Experts of a small language model: 5942 steps.
Below are experts of layer 3 (counted from 0) of a mixture-of-experts language model. Rows are named gate (a neuron's input weights, with its number), up (a neuron's input weights, with its number) and show model dimensions 0-47. Each number is 128 + 32 x the weight over its row's rms, rounded and kept within 0 to 255. Numbers have three digits each.
Before each expert's rows: a language model's description of what the expert responds to. This comes from a sample of Wikipedia text that the model never trained on.

# expert 37
Quantifiers and degree words in general prose, often after in or on, such as many, both, some, most, between, among, than, well.
gate0:062107114125146138162142194154086098130107121167113085110153107125108148127105124092131113166113110136139094094189057092172098131117106128123155
up0:127191133129112129143139186135162140147067135161137102082096113140091191164058151149133171178144163119157118123121112156122150154109102174113152
gate1:094108161103115104125185170137061145184139079142099181097132113144144124101110211186142156106168168166132161230104140161135097126136211141087139
up1:101147133150170102085079142089103141174150193176080097089121139109119104151126133122080107085130159129135167118121143192148118074154139121131131
gate2:107156120149164135172123143207076118142126158087099081151115128087169176130117067167187148056145100068107088184167167115153136117083105080172127
up2:123087108050131162175108031103151092125156162122161198166084175150137153179121141126102156135113082084122138174114084122157166080156146166193080
gate3:130178125151129100141088083103120149139124087116098082075071163161201129183143113111153218085119111148113147142141144112084126159159123114132103
up3:091156084145149111107105164173141121127111120122124143155112079063130159116134118144103085101148116110124218160160140086160148146144130106102106
gate4:110109138141147149136123145143102167112109174064094189103106120104187123149166148097184098128131056089075176169150164054076074171125114137109107
up4:107160110093082153120155162129178147123122100187148165095167152070105154129143035126096128145099120112134156178155146119137097092127162157160177
gate5:184107170137104126111143084131154126196192138160130147081101107057085177149100144149127094134029144079164082190095148170131144127144128134149057
up5:015098044110135190154142149125151115094074105129168178158173109102123151104162115086189152158161121137082151068101155164149113099136103131146156
gate6:111175101178130116156154110081154126092170122142101173086120150101113134132068174038080115116163058143118174150168042134156131129107154117124124
up6:130083186155099146099099172173118188113131141133124102127105077108120151123146154083170149207128132138140150121108172117118051055123130106123145
gate7:149133103163128085103104078136150119113121182123095108103160129088060162113156159194110126130143126092154076159133077144117089098081075159123126
up7:167184093128109098091119096127141146117163119155170158157060141093113090095096170163067111104108103148140165131082041144125128128127108108121159
gate8:187123141127077099134102160133187107138144146137133064089127111134103177152120167206116101143116148134171120094110119122186144112108105157106096
up8:145095108114137127075085116142121102111150134178148079080134145123156114094123099130162171124223127150184145142107127119166139189116167160126125
gate9:087133146187107127163127105151134115106085123148090082093124111084113117140172158126112096215124128098090088092115115119145138120127113088118117
up9:131132130153145180126125124080104116077211149165071123134153158125114139135173170132123151121118078110147127102085122093165094131111178132195059

# expert 40
Location words in place descriptions and lists, such as in, on, located, along, plus taxobox field names like Kingdom, Species.
gate2:152100096144071125116129149181133130107127111146109151083146132158191093117138136177056115141112109123125127134136104146085088074113111076157122
up2:173055121111074134162124127128095088115136130124088079102100115140093065156122163107097131082126141122129178117118082128112061104078098103102121
gate3:127120087118084198157231169170116171118122180158152032179123100110128121166115155183118124136162140151167122124172162083147086132116128107164096
up3:163087144121114103122116130071126097097159073076090078124165140101133105135112126114119102170099166189203142133148113129152091125083118087101077
gate4:131155122076094069151128128044163163138137130108117096094161115140117209113071133144072155151132126143124086122202079126152152139153144118149089
up4:111164095134088103118121136079126107119108133111142159133166133140133143119126120179089145203125139167144111153194097140155171178132097132158084
gate5:105102142105112110094155097127135157146118173170151136164176161111107122152087113166103143098095120105143171097138150138119099098131134107088126
up5:142115094147135118114090131112095178133150088140131137189125106177133167120136159174136118153136134171136144073163074102168169111191192060127115
gate6:073159135105154107086121149139125136172093116125160097106096081123143119124173121125147119136107173165168096148165190057127149080096181229112133
up6:195153118112121132132105120148149177121096137112111136190094187180169109093092193125104131165173135117151165109099110092149158105112140203158070
gate7:086096102181123113121118055144128120114146124129129110102212094161117164133178118131080115128107068129104128093138093113160087081092093118138145
up7:067139143088145079073111117121136141171106127162160114147124140116110118150136122116132157156161139076104128084119100086136142130126167150105154
gate8:095097069151109115142149124093065123138137131121139165172124138132157092123088104177125094132067143100122102143135124141148094065073109114102102
up8:153138097101134104112163103132105147127168106144093136069177184104170143151113134118113071133126122127097181116118139099120105099122152145080126
gate9:089112093138140143145149129097154123156142103140144112107101130126129106119098130181181093122123147105188106099145145102135124102149146108136202
up9:194109099139158103064218116113192129148102148130118071040164178087195131088159114098093100072133082103125124118149156087142108134111151118108061
gate10:247186097144111112103155115083109099117113098148192110144113128157102107119150093172119155094147123125145093130100075126133145096125148141150148
up10:141134123128153153143160172122087160049089144164106176110130110179037105164097150141165138123153139152142145162095132140060145140142138085086098
gate11:105136132109145117129131106137111089091142125109135136116081110125135086129117092151123170095078099118123115163155140171150080124099123116138154
up11:114148114144173126117100113125166115120122115129135160133150190119115086206149133155129163137144185090136140123147129083120147099118092159091154

# expert 10
The articles a and an and infinitive to, including "up to" and "had to", plus verbs just after to such as make, build, prevent.
gate0:162185156117225099121078130096167099108131115115068193177104123094124122061168104133134112108106180152162188100137093122183209116182105116118120
up0:146119108068072129188167100090162048139115164093156102134132058089108144107118146125099128153138145112127158189109127179106139114182186129111095
gate1:091123108114108135142166121163127140032174127176094086104137147149088105137167131154163172129063126054139075147152175140088175152125111131122090
up1:133120102096152115138113161130128094162170145184127129070121161150134122155100112064139114164105051110120135167167086181114098113146117152069131
gate2:129106122161118108158101119125147160102136119081135142166138137096113093159124096157107134144118115121129107062134098116123152092107112074157131
up2:092124172040123172172190105137064124083145119080116152111164130102178105175098163102205129181148201115162192116124107151156115116153168143163173
gate3:155078120108130108125146136151136085138133135136163155116132120136070140109093143168129128137108116116095182118138132078134225120117175076162112
up3:141097128127127125095198140119126189072083110107117159119140117130107127094104158113128053113148139139114132093155089087180117094155137138062139
gate4:118145096171127134137144100156109147167125109106083116153136174109060135135168112169160084096135104136122117153117123088111099116109145117156167
up4:084166113116146118131123228085083071157107102083112086089194129164137091114151124190129135112115125154145104072151127114172103130146085204125116
gate5:131139130098125078150106070143206154172100088079089147135151155174153190132117055176088077137113165084087083143102171134122085135089119089132125
up5:142143112147113123133118160125146053150121120116127117130153139155142150147094076169059137163092144129196135121163072135177193109160081125117096
gate6:115093170191106076115110132121067149089105187155085142135127165110144161157169145157069145114107182107080204109124108124161159093128086130098152
up6:120127118085135158215162119078159152062111150134152116119112119146104128107130094091146128126066155136110168156143167129114115097093123116066126
gate7:167116126140124151126151159134117085153148147172084131149085118117189163107107127057144124097177132121111133152160120114096104114094097106090076
up7:170171157101159079123136123119135091154127153066088089134106131158171112137139088138113130140090119087092126140134082127132123179147093165100114
gate8:145134146087146090124132134146121167097154119062102114107154120140146110168100131146091175080133152075132112123160199119187082157118123107145093
up8:102095155126157153102153168192139146069148106108130118186194130116096163087095151116137153083230097164123133154190210158110184150188172060160165
gate9:125068115139126074104128158113113096106137080172140103167156148097125186127094116078166188142057153116169156130125112115107142135144082160120082
up9:102161140138118075071155210131106136125089111129122080130115086130100106077107118183091146143143100149069144136189122155165077131086208142047157

# expert 6
Capitalized head nouns closing proper names of institutions, events, awards and wars, such as Center, Cup, War, University, Festival.
gate33:152149127117118141107117111127113084136146076108176061102099121139153133189146137063150130116123099137115136103111052114090165185199154126089112
up33:074175129153094150170161110120081054104153213134096132071136140177107164127124166098118090104085125089095171161131130191117128086153168113191111
gate34:150143142157133134140124122128072116131143175154131114110144215127181123162143093162103106126147134133093093109112142117101133123153040126213154
up34:078160119123105185163168129142127047124120163115173123144131166133097134157105097139124123157165119135117122130109088137116186055122164098142110
gate35:100107192099113137145134111161151099130124134132137128096150143167115118103114132145124165159076133099060147101115089121118089074158119172082128
up35:109097141116138152072198124136130153095076116082168065123103086143118131064128097135073139129102066109125160142130134142163153152123102102210088
gate36:128138085123078087120123197114158117180106188136162125148111250097086130179112115162068104159091113130094050054144159143190117112078088069161155
up36:082143128140169130140080152103087183154159108110131063112177109141126087127126042133170128123142093152134132144163121221122113133182173105144135
gate37:105130180114142127099157089129132133123175119133091148113112151075128128112075186129019136097121111143089125105170103104161095094076115104132141
up37:120167118184147145131139117116111097133179127172151157151224136150183152103170115085135103158125069109120162112034078148074128135092108167106142
gate38:080142102131157153184167112115158123143092147124174180187135150107120149184195136090125129140134203109114147101095146143182158110083072180093122
up38:150156131131154098156085143167107137075143154153120125110113142108108099143062152167099064170108068125143127125159084164169138147098143158078098
gate39:129176172101112160158127089078164143145091157131121136098127094130076153212144139138082147143134154105120093137168091143107168153077099142160119
up39:149124137109177140079169118139127158116143171086118140128177120107048151193192107130163144131121140152176078144117159165166136143135146123143118
gate40:160150131139204133103159166108107195113163104092159049097169166140145148102125135121131128133144157189113094131157135091124111107124156061105118
up40:129102110115145085128137143102102109173079197113135109105134164144085092094146169174163119084157079138096068096114198131099169119133133154063091
gate41:078134071130132221142131086105101081125133091143128077104137089169119068118102130115185125138166123124112154134088127143204192194115166100129171
up41:135129100138167100052167179057095184095143093073073122121123132143156148075119136104108183129146202188079123115116211143152163116154155120121171
gate42:141065118160085102127128143144111097137074058106193071143100201140146099137130166130162181171083101100108115128089136100127133185104125144089075
up42:063162111107128117139196152159148133128107110143146111128103102102085156112148168142121108117205128119094071158125074171105150210139139111140125

# expert 61
The words and and or, plus action verbs in sports and career biographies, such as plays, won, played, served, vs, often after "player who".
gate0:084113170137132131101164132128091134072145120124132107095121126158133139132123185162184116212115155092114161133103108142112145113142090139128160
up0:092124149105183207175114135110133143110131157130110127127094161082071149123086122147143105053136114093126167127104163145079204089148092103108136
gate1:105104165087166105149077107131151153067154113132137110043103159158164137147147134161140121159149105134168086123124082177086155104143108144119123
up1:123138127179155113137041128093123172185130115091070155105127120102125142125186187159113164149082128113083142059122107145102173060122139169071086
gate2:099193142135165104151118083113077099138131141149146099084143090166123157165164074098158119114123126153093135187143057094151125173152101154074094
up2:171078133155134097155100052141117129119147107142136159102188105072128050169137152196161148124156143085142101073128097127077147066139123081180129
gate3:094207108114143097089132111147161108100101127166206101138150117141113161079136146113132141145126130163167132127142101172101070096102151129138143
up3:134120099144130096102105127080143130149131140094140111137093107130125123047120137160159172200143121115135071140099119112145122156111082128144134
gate4:174167127109120077105128115115150150082152131166117128128137130193099176095119139125111167111155150154166170088135086175146099099086099127120104
up4:110101133129160156098109061124139082162185122095103167139125161135169114105107166084094116140144124150121110125137111165128101146130102125178143
gate5:107140150115134111125172124169111128166163142163080147112103173137135102137182105148112128149104072109183075091096150150121127120103121125096158
up5:142183100143114068135164155079117151140123131101088208062158172119157085128139084128168124172154171127110090132154145108074124145141143174146194
gate6:098071085092114158111123061124175036168200146208139104145210104123135162108095127128119111184146163137119131107140131103124055113103149117134084
up6:119101080138145121156078196096171141133136140157129114121111145142128130128095113129150169154152126117091090073165124143127139201125080124136119
gate7:112144172097151193087115114121138121087123137190116053111121161136135126150166085113141065137092103100146183077078079149087101131072204121170091
up7:115125059092147195156137166117137102173112107152122100158140110111118121155086087109101167120086117175103137152111138095155129163144146088144111
gate8:148094188158151134095196145123087129122160059157085111200096154141124176106109133147097104127117149128122087149127159111123137102062101115121127
up8:092184179082173136146113196094119081080083181111149066066093141111119093128087139139111160108133134082129172177120151134165143129108197085100120
gate9:120153120163106136156154155118150110101112207109138111134148124165139197187114058073130083127122059133140087113124083139084142107135133119164121
up9:085126089110100132165121127123147114098169117117101148163116139162170108127128162180116189113083101164094147166107107097119164135121145134125089

# expert 39
Tokens after digits in scores, dates, measurements: en dashes in scores, ordinal suffixes, units like km, pm, -yard, e.g. 10–9, 14th.
gate0:129115170150173115108177132111162108092116116153129107150076099153103156112124126085102100119122201135138138073136084139144139156105155172108122
up0:148124151084178136191118164073113183153093179131114165165091053089141098163166076121124187089125100095083142150159195133094137121112139152129172
gate1:078125128113155090124103073186119097135120140127205154171127136176188164092126164141069112113148082118138162160107087152185168123202152147159126
up1:118116096112183075137143115123107112122048120136062147129123146134145133111100145131074080115113119157114132068133147145178207074067132154072118
gate2:099154155166137184172154112164137101149100086078140116126115120118097193136136105172154124141101087134100150120124106154125167121109129118127204
up2:181131129150159104076163129117167141135085148094165114122054131146147103089112138167134152044145126110126138128090117141140110159115159116223127
gate3:149150137085112151081070155118139149120132107143139095159152137149180148106116157161165119169121115106123128157105092133089089160142105056080113
up3:121106101152138109102118168134123133102074165109090193148137125157147134109131123111130085139159120082158153100064148074128100101175142123157203
gate4:161134200139145145108141112159131103150133108156173155090146098149134124163162134068135151149104138160100173096085094133123142111098085189114085
up4:083161119150152112122152094074157143145093143092072124141154087128132212110092170108116132148114151112090217178122122150163092154161122090152113
gate5:126117083099088108148114122131133113092093143152126187189084136109123152140117082159147170052106108147182117130139094221166198163115171109099120
up5:110134133150121144160133139055107137171125133100062085128121135104107120088123165128103150119184114130104133122126094126172096164190121172082120
gate6:188123082138131167118103095123170115151125119101146105109038114151155176119087147099097131135090162130197078135148161121095106132098147075154109
up6:157121175075145137147175110147148076122160068139111156067115109106128149149102136143132138110138092045123146148080099167116153147129148151149112
gate7:124104160090183095147131132090128117155085125194160104142122142149074195131137161110049092152049132176131133124104072153138148065133126082101188
up7:153101129136132160127171087108083110170077114090085118145094172106141079123182106143100118084168059113091140108129107128175145092126204104159117
gate8:120089170149113167073168101126160091145135126149119140073106220154125105159120070132093043107181144142099180146060097128132116119153088078135117
up8:128167112092125136169141171180115162197130158092198077098144167124147106169136160183108133101136117123100163102093143131146134136168131084115079
gate9:148130152106155158108124118167118112124117129197166112091125115156159140100180105086163114137182101135103072123170048187100118160157105174135136
up9:206180138135154142161099078116207135123105074137182177117093170132132131095063157164097179165129152080132068155156115141141126127141130135058091

# expert 22
First words of values or labels in infoboxes, lists and tables, such as Producers, Los (Angeles), DST, Animalia, Synonyms, and state codes.
gate2:169197096147193114126049172154101194107141197148149093070164151130114111129068128133122139110166131149106141147100088133123106124127185117132148
up2:109121089165159127126150135179089157144081128143157119178111101137123139138090125145104160116165133156170132092095126137078098104061150177101143
gate3:108123160089127103082156118154109101139119136135121108117138136123136137027150062117126193144090116137142130105149075153105137082112113140105178
up3:124119170141142102147142152106121151143181153123102122146176098125138150138052091079131067150159103146060101236134071121154112139077124062095105
gate4:104132121087110165109121179102118166106134107149100159099149103200126093099085096155122066154087132041141167111141087142099119155129142137138087
up4:082136158171112174078076113135179115115125079150102045110181104134142117138083080085170171151185064141069166127127123156125171127123133112119198
gate5:129126122138155135172132122144155223066111172177160158091119131161109133086130104148129120071126098146077198120098069183102156064123170122049121
up5:134120087113155061097138157141070105162156114147135105140086199175110137134131049191092100125164097125124122092056125195121126167140088122077091
gate6:100163141128111114111113191151092122102095140187153104089055170131123087074122136157070101148129131082111143144137129117090137099130169095109135
up6:184173145193132139094113148130135142045183120116145108164100117144144168122126085084111121157193105120116093093080162153186111128128119199138112
gate7:128196093104123076156152172147191124163078144182173120124119122126162133114116149116120189140098072126102104113134177107108118084135179133073111
up7:066118123113128125153115111112113171070193118068135150145137123153151122124149166133196076164085065118112118072116148135083169127121191121121124
gate8:156177127110095094083147169145162100087170108134166116159083146094124185070164124151106122134130105103124131146132138093086136069107174106152139
up8:055139112108104110129171093135170090121103110114123144178151104100113093107130121052175085115158112134139093105158150081161113128126110080114109
gate9:142119104155089136117140083088060155190153067107123143107187156160110085157100138110112099104148143117144100106192086150119133112145104117193137
up9:106103125105094160156122144142126106103106184098054135119131120081098115159095124148143124099111197130140091089194134154142136110083135164096099
gate10:154159102129136086133121113076091091072157072149196123093116191091135092151155103179099147166105119110168155134083092077139149099132102069137148
up10:134180122146107135109150160051108121070106124149102114113129173097056145118115132132133098228127145141138122122132082151162152129085118116139119
gate11:128125124073104072113133126123092144138134129115108134091110182182127160135121110161123114104110116121101132101103118090125153068148133179127093
up11:119106182176147123143191078119104189122104117142091107139116145141171087141115150160157063140123132154159147154108113113194122097169172085093107

# expert 48
Numbers opening a table cell in election turnout, vote and sports score tables, such as 40.6, 10,258, 4–1, plus words like damage.
gate2:186108086101083100094183069129102060126099045113160113157094136167093123129108133176169144074076120097128130131092076110157148150114107116123093
up2:161153105187160113077125126146100129146136190158113134083134088182123136176144148080167192167205137154094127191164120118168089099150141139136149
gate3:130112074126139093176081110104127119098070168113128074124104100089105131153162062184159202194135153140127059191123089175089117141133117090103124
up3:140076115108151111132165127095120122092091109111086136110161136117055198125113082130192173141131062103120104139132117101056122141126143109137128
gate4:118152139119145170108075137132063140128158166106142144107140121153141167136130168093155096097094132155159096073105096132154128143171111118141119
up4:098147154171158105083040128178138183092107122110178111116157145088153139166108157193135125149093110159102140050137185065123100130140110155089162
gate5:141145110138129188202147082149181158122150179132117124126066110152185141168138066131114160080083095065146086143119127164112136130121097099108110
up5:111141080118095114110093110167098137127148064123171142097179162090093167158151091077097076144107097115146154115092051119176074077153129111112122
gate6:094153152127123107112102146149200133112134118074109117108127103132172111223114149136121143134085118095126138079150124113123137148116102199110133
up6:141152165151137101106129134171109128125129119126082103099050165148108124160145143141071139158127182097135172098112156190111219093138160139149154
gate7:149129151106090109158168078099115109156141156145152096113171099149062165137122178139097182137149156124124167110143053104089062093092157109102079
up7:177119092122100121141184164155184076137118103163136127167108092122121159102116103143165152158143129091105085151129092128094118141114197095101128
gate8:151178134106133090144118095103137131153093100099067144130113158099109155202087139137151117082100164116131094105130203102098133167064106118133137
up8:124132148118152077104129157194169150110122073128172073160110114111185125120112164163126117128145124121054093097169134153100119131148108088079083
gate9:185073113115114090092124149167101102110173122141130178152137165141113110113156081165093116109123102147127113120181130114143091117165124101103119
up9:134162128091088172150195112098082174090189105126093126147102053137152098130122118178082134088062155171087151134166070178165140092151145129176117
gate10:172118159154173143173143080110114139112124127144128146157072130103108068091146158080145175102097148109211188123161158144121117127136073184116138
up10:049093089131133097094151102127138118086135136116166118135124174093105169155182155154080133136112155144116118165104100091216134161115110124127150
gate11:087113081134127134139122117117137121157096104068092121137151121154108089143098126080105164138068178151104111104157098100195164132132124145076213
up11:102144068161120157162073118161156085073081092091159171118177114168142157152141144118137143127116137124127142134140114120118150138135096124142122

# expert 29
Nationality adjectives and nouns of government, military or family roles, e.g. American government, French general, British, States, father, politician.
gate33:176175070127105122177113162188151146150151116121093170150120121163085145097120162114146155131115128030129148131155131087156138078153092127158123
up33:089105145139138166091189146115128167092096165099151078110122150107113148124139179164122115177142148107135114123166136149085169135184164136096129
gate34:133160078138098126112144087096132179110090118141123119129128118101117107178146175086094113141132195117093093165116082124144193159187117097139092
up34:069094121154168103168087201158139136125136081192161171127148079111118150125095186092103088141141129100225070131178127096129139124139171182146125
gate35:117115065101171128079151137144159128114116157187177158059132189095136096091118069158094127088120146155192103086095100107086106129094127133115086
up35:135095105176173148138119141146127080141161110079095158203093076179141131137143124122127153103169140101187169174154135108109071172125096086152166
gate36:096125109086112170073173110078181132129136063179106174089117145077119144171142037069085095161114124115150106108085114114153099083147072126132150
up36:143153167091107070152140131137135138126107108125127107155153156180121163170143121141093168117089099096103089108105088167154157068120227153066148
gate37:116132153121053142160136105145101098155121109138102100129108119169131107172093190115138171175120150103056162173192153137099157153123146147159176
up37:126175127163165113170154130118124120132126150094139165172171102172136095130151186168131045093145114091137076173170105147120193105168152099130105
gate38:087181144132081218098120171120181144119108126146182173072159134123123128132144116127171126124126095164212143155130117093164144128135117215149120
up38:057145152143140168115140098120162114178116129065114084157180134115124164131112164098141086124143136126191176230152135200130138170086111122114178
gate39:103155112147171112115077130179157156124150162083142160134161092143170132142158138131108133132143188123179086183132143149149172129141122196157102
up39:131108089127174178067074078149104107103135176149123114126185152120138121162161181104150098124140121038138096133125123150121165164158154131180141
gate40:098138147137137187073176177206135205053051136108113148167198133112079139147091155132169130141114147140056144152125123117112173091173084134144126
up40:080153115133194140099149174094141125103084128108173126175148133116133104157105150147110096099149145110082107155172204219156140123080201110098166
gate41:091080083128168185118115110136085160182125103103137101131068122133108095100093160144086112135138111098119146116163103136162097114105170135167186
up41:119177153146143191082152142087154110121124118150098138106139097143089190110111091083166089096124116079138150110137136135102121110147160101107125
gate42:119087117096111153130101121210163155077127112152084138092175136133143123166120106175075199106144130106115146144074111110180157144093166151089113
up42:114144141121127100168113134159126114151141180105167206102136189125129140127127135093147131103128153059134147148123194127078124137165198123095078

# expert 21
Word-initial or inner pieces of common words and French articles, e.g. cond-em-ning, du, des, self, social, national, per-ished.
gate2:116136139000123217164107138156130153145162146148177115097145151148189195148158113094189151136157049088203127075084114179040153119174183117114156
up2:125163090172111105137127116143119114121109093130148109191149127134167163131127112126071175166152080161152135158148091148078095194125154144123113
gate3:110086030093050124061107125163159096118138156126152166114114140184118146132106091120075129084087129143118143184139096047106117129114130131178122
up3:175126090181170153109157139145042115152072144106120125089146099134141106125140098169116120166152095115106139202152150130175140080124098144091184
gate4:127159092180082120067158090113181122138170105124103130138149133127079149128132107122028131179081107097147075137159103122183121120104128101175162
up4:145111066048188179140116121074116097181169131110130093076153148113069093155088088143156085172145153114109106077142105153131115109129133120136136
gate5:122115068135125144081125098110092145142097118196141092102070133097121146164128109069117108118164130097158089146148132111158153120129090100165106
up5:147134165100104164174104091094161136133104070135179104136131086120206147092141126116090119097132151071152094084097077122121184140177153085114061
gate6:156122100170163118125148074088143111124123075151162169116146081073103117116099120101124136112021131116184112095132143119130110121103152074102182
up6:195091154155115165108143111149055131126095082090109081168178172110194138138193124098167191166144138111114107150115131119136112175157135120108085
gate7:179158087121117086145049152151132164107153168111159121187120093153154140121142158153070086139072139087181129131100107126121116065099121152162142
up7:125124098072121147107073116105142184101091144062148062072095133104147173141198105117125138167106083104104089114133109122095145056150101151091161
gate8:156086098133147093136070134171100078135124116101155147160142103118059197091127169134147137176095078130156128110118184141109075032099148102100111
up8:158130171118164119110103204103153165149104123165089165139114147146117118174113161222118121052109177080141074133144141108124148118153155102170133
gate9:126148113090084115182208111129130118104177150113199178101126145087114119196087127102090140153117095154157190135092145075099152144159111148138139
up9:073080083164108091150115154109095117126175125138095104074126148155088119110117156149107104106111167167144131116172137179174113142123159137107065
gate10:089134185094121079144172142149130129149142165130097153137142073108085179125093102126114162143096117156124121127121066139089191069171086124206192
up10:129110066091105157143073114114166109097083098183169094215141079125122128124145128104134144187098206126101130129137089113135129184118115077171122
gate11:077144149129089109112078153100132114200188120170128116101102135160148140135098183057161098114152176150152177129195119135133119125169156156117145
up11:129131160098104118127146122177136121120120137119101148117093071098084129073146050180008151105181121151147157102110156059144122160130125109110179

# expert 42
Short syllable pieces inside foreign or uncommon words and names, such as -re, -ro, -ra, and capitalized words like You or It in titles.
gate2:129156132088058079142094123119115148148166147126145059142189179079143128081138078166156089077122145139097116152189133102166165101147116166100057
up2:144125134162125081117210111154113145083170133190115150105133102134145123119161193057051078133137141148151155076110089144159137141147105127116113
gate3:115191125102150148150089187098131121205180135108133133141113135151163094126180085143149102116094071064169152121133053190092145133174108070131102
up3:103151105121159097119063110148110147118151131093131165128118101112147133068160114147104138126163113094155141155102082160156111153092149137099109
gate4:097167078086181132152107121126119153106083148144152088141080148111105135098161127128176082128168131161120133134129086140129159112069117143067155
up4:110165176143130180136126156224118117100123129120201165175198156168109133109071084133122110092124133145103102100119165165093091125149120104151177
gate5:089142175137106151118108151119112156132163235119155148147112130102142189160156138135091107107128121104089083129102115145089149116121134142148108
up5:155120135119103123139114102118108092119092172149116155156092136114114124152100109155125080102123094113161109107118184108159151132115174118183083
gate6:175174142151143104128130089166201134082157108129117123166104179151109093088158082173146115162168104123125143150144197152139084185104104086092129
up6:106142131206112136131114164142173134149081160145071123170068126160173046186152149144193191104129114154126110150130124127116125124098090150214135
gate7:147176127110143147184101214165177135122115125117117075121137101127123166151152121185099171164127149132072140092133164112092176128128106113129066
up7:151151147134139147106141177132187140118114075169150084118075165164048145096099095098148131106110130132099097114116118164100143110122163137126133
gate8:081069162115097145137129169057104138104143162116140125159145144183114090164120085150150188174116075102149161067159089130114188142118200156081143
up8:134134153143144118153088120220123144105105130029195097168103122130101161074099127131104123118114199125161135112123086127156109074074130152107152
gate9:086176149123157221114148074135160112083088104126107172072162100146086142117157076107195135056113126131174101055172148124133123137107057150140199
up9:115141181104084146107104132092191149168095085162172082124107159142144185084087133131157068150159093110096104154100110100138119105094069094197114
gate10:115150117084110171115151125163193118104149132134173122145105159123167095169047092113102136177111176124091141155139072064119144136176136129174132
up10:108089079071174162132139178125131181109168074156075109110122162163123127114167128092186146143139144175040100180145155134117166154133119107178101
gate11:073088143115136141135120128135102131113141164112167126151121147103090102105039134147157142092099123141128143092156137086108159157110182089132113
up11:083161082147129100133157143098087091136157115197187216155139144163098092076148137162096173114189160089108079162141119116095077137086155080059137

# expert 15
First piece of capitalized proper names split into subwords, e.g. Mag, Mah, Pan, Sand, Tro in P-enguin, C-ueva, Sab-ato.
gate2:106099148079109133120092086095152182090127165104124145111191135099086128052114131166128124130141189147155077102163118136112135141120090137146161
up2:113092146113105169081112177141120125112141080095110136096097101146127118145120123108170129158113157150119106130132179102116157102099093210093160
gate3:152170157133150163177157070198162101092139128116140086081160148103168158183142123055081155115152154158141152136112119112108065090116057157127112
up3:154123154136159111151075121109190132133191100147105127149140134111127124074098104069088140143108139148114112084103111120161111139160183112165121
gate4:153078132132148113125120143151123124122176167073138123126121132190164100147171106084123206097135151160145126033099128144141148117153103198161142
up4:122140133106153077136151138188127131122076135186114149171112160147071139150156177081150157113110136106084112168108102152082096096147191131150125
gate5:041136073092156225126116111075110149112105114121109117117078081120136147089166166131118078130101091131096183083114052088127134118152111083076161
up5:117087103134112169098157138135157113168108129073150138120111154116102146094135173112204146132186088056140166099142115072147108124142083107088131
gate6:148119160121151135140186065160123150083146142128124094167093117154133177118126156153123088076112178183153097122111075098118140145096097122178158
up6:128125129139049087145094083090085136148135099109123126119060119126125107124189118125109101083040060135070132098160108141202220123112129111160159
gate7:153108146084116199151091106128146121151093140121091081089120164157106076143120094113123127152160131130136157116095096116150188097069086163102156
up7:170156177136159195221129134149161122137144104110162111122102136140141099079129127155122140124182100159127140104080163140103215107109099118129107
gate8:104094096139144146131210088180187116117044103133143121106181101113078141108146095089089139126107047122130193092110008059129100082143077112164116
up8:116117166151125122131067109128087120123134158151137148090083131189200139084072144093196133106125180160162157142140152147127119116132169120197150
gate9:138106157142128112138120102172109073170235135134136165122111132113136149125127065137131136130103160060126076126094136165152125122147080161088146
up9:118135094152149128133114133114072078153125097141149144102096148100140114165144206168127146165131058179075152082135180119139128102173170182130101
gate10:128076197148157068090123099045132101112116113097151092110154128140131079138081113172111079104148129159161121111158191145120097157148070113159129
up10:149079148095148147135143157180130145175077107140130129139116143081151150151093152098117118117130136063105102099126166155118103137105135153112073
gate11:140138146109079147085184169091082114167110107161107136177144211130202110193080149118088080131187113084096104158130141118208119178164152157225087
up11:129155159122192116142134144142135117128175142146066154102144128159206106090152202142111118124117160060081147100096146136115146131139129170112122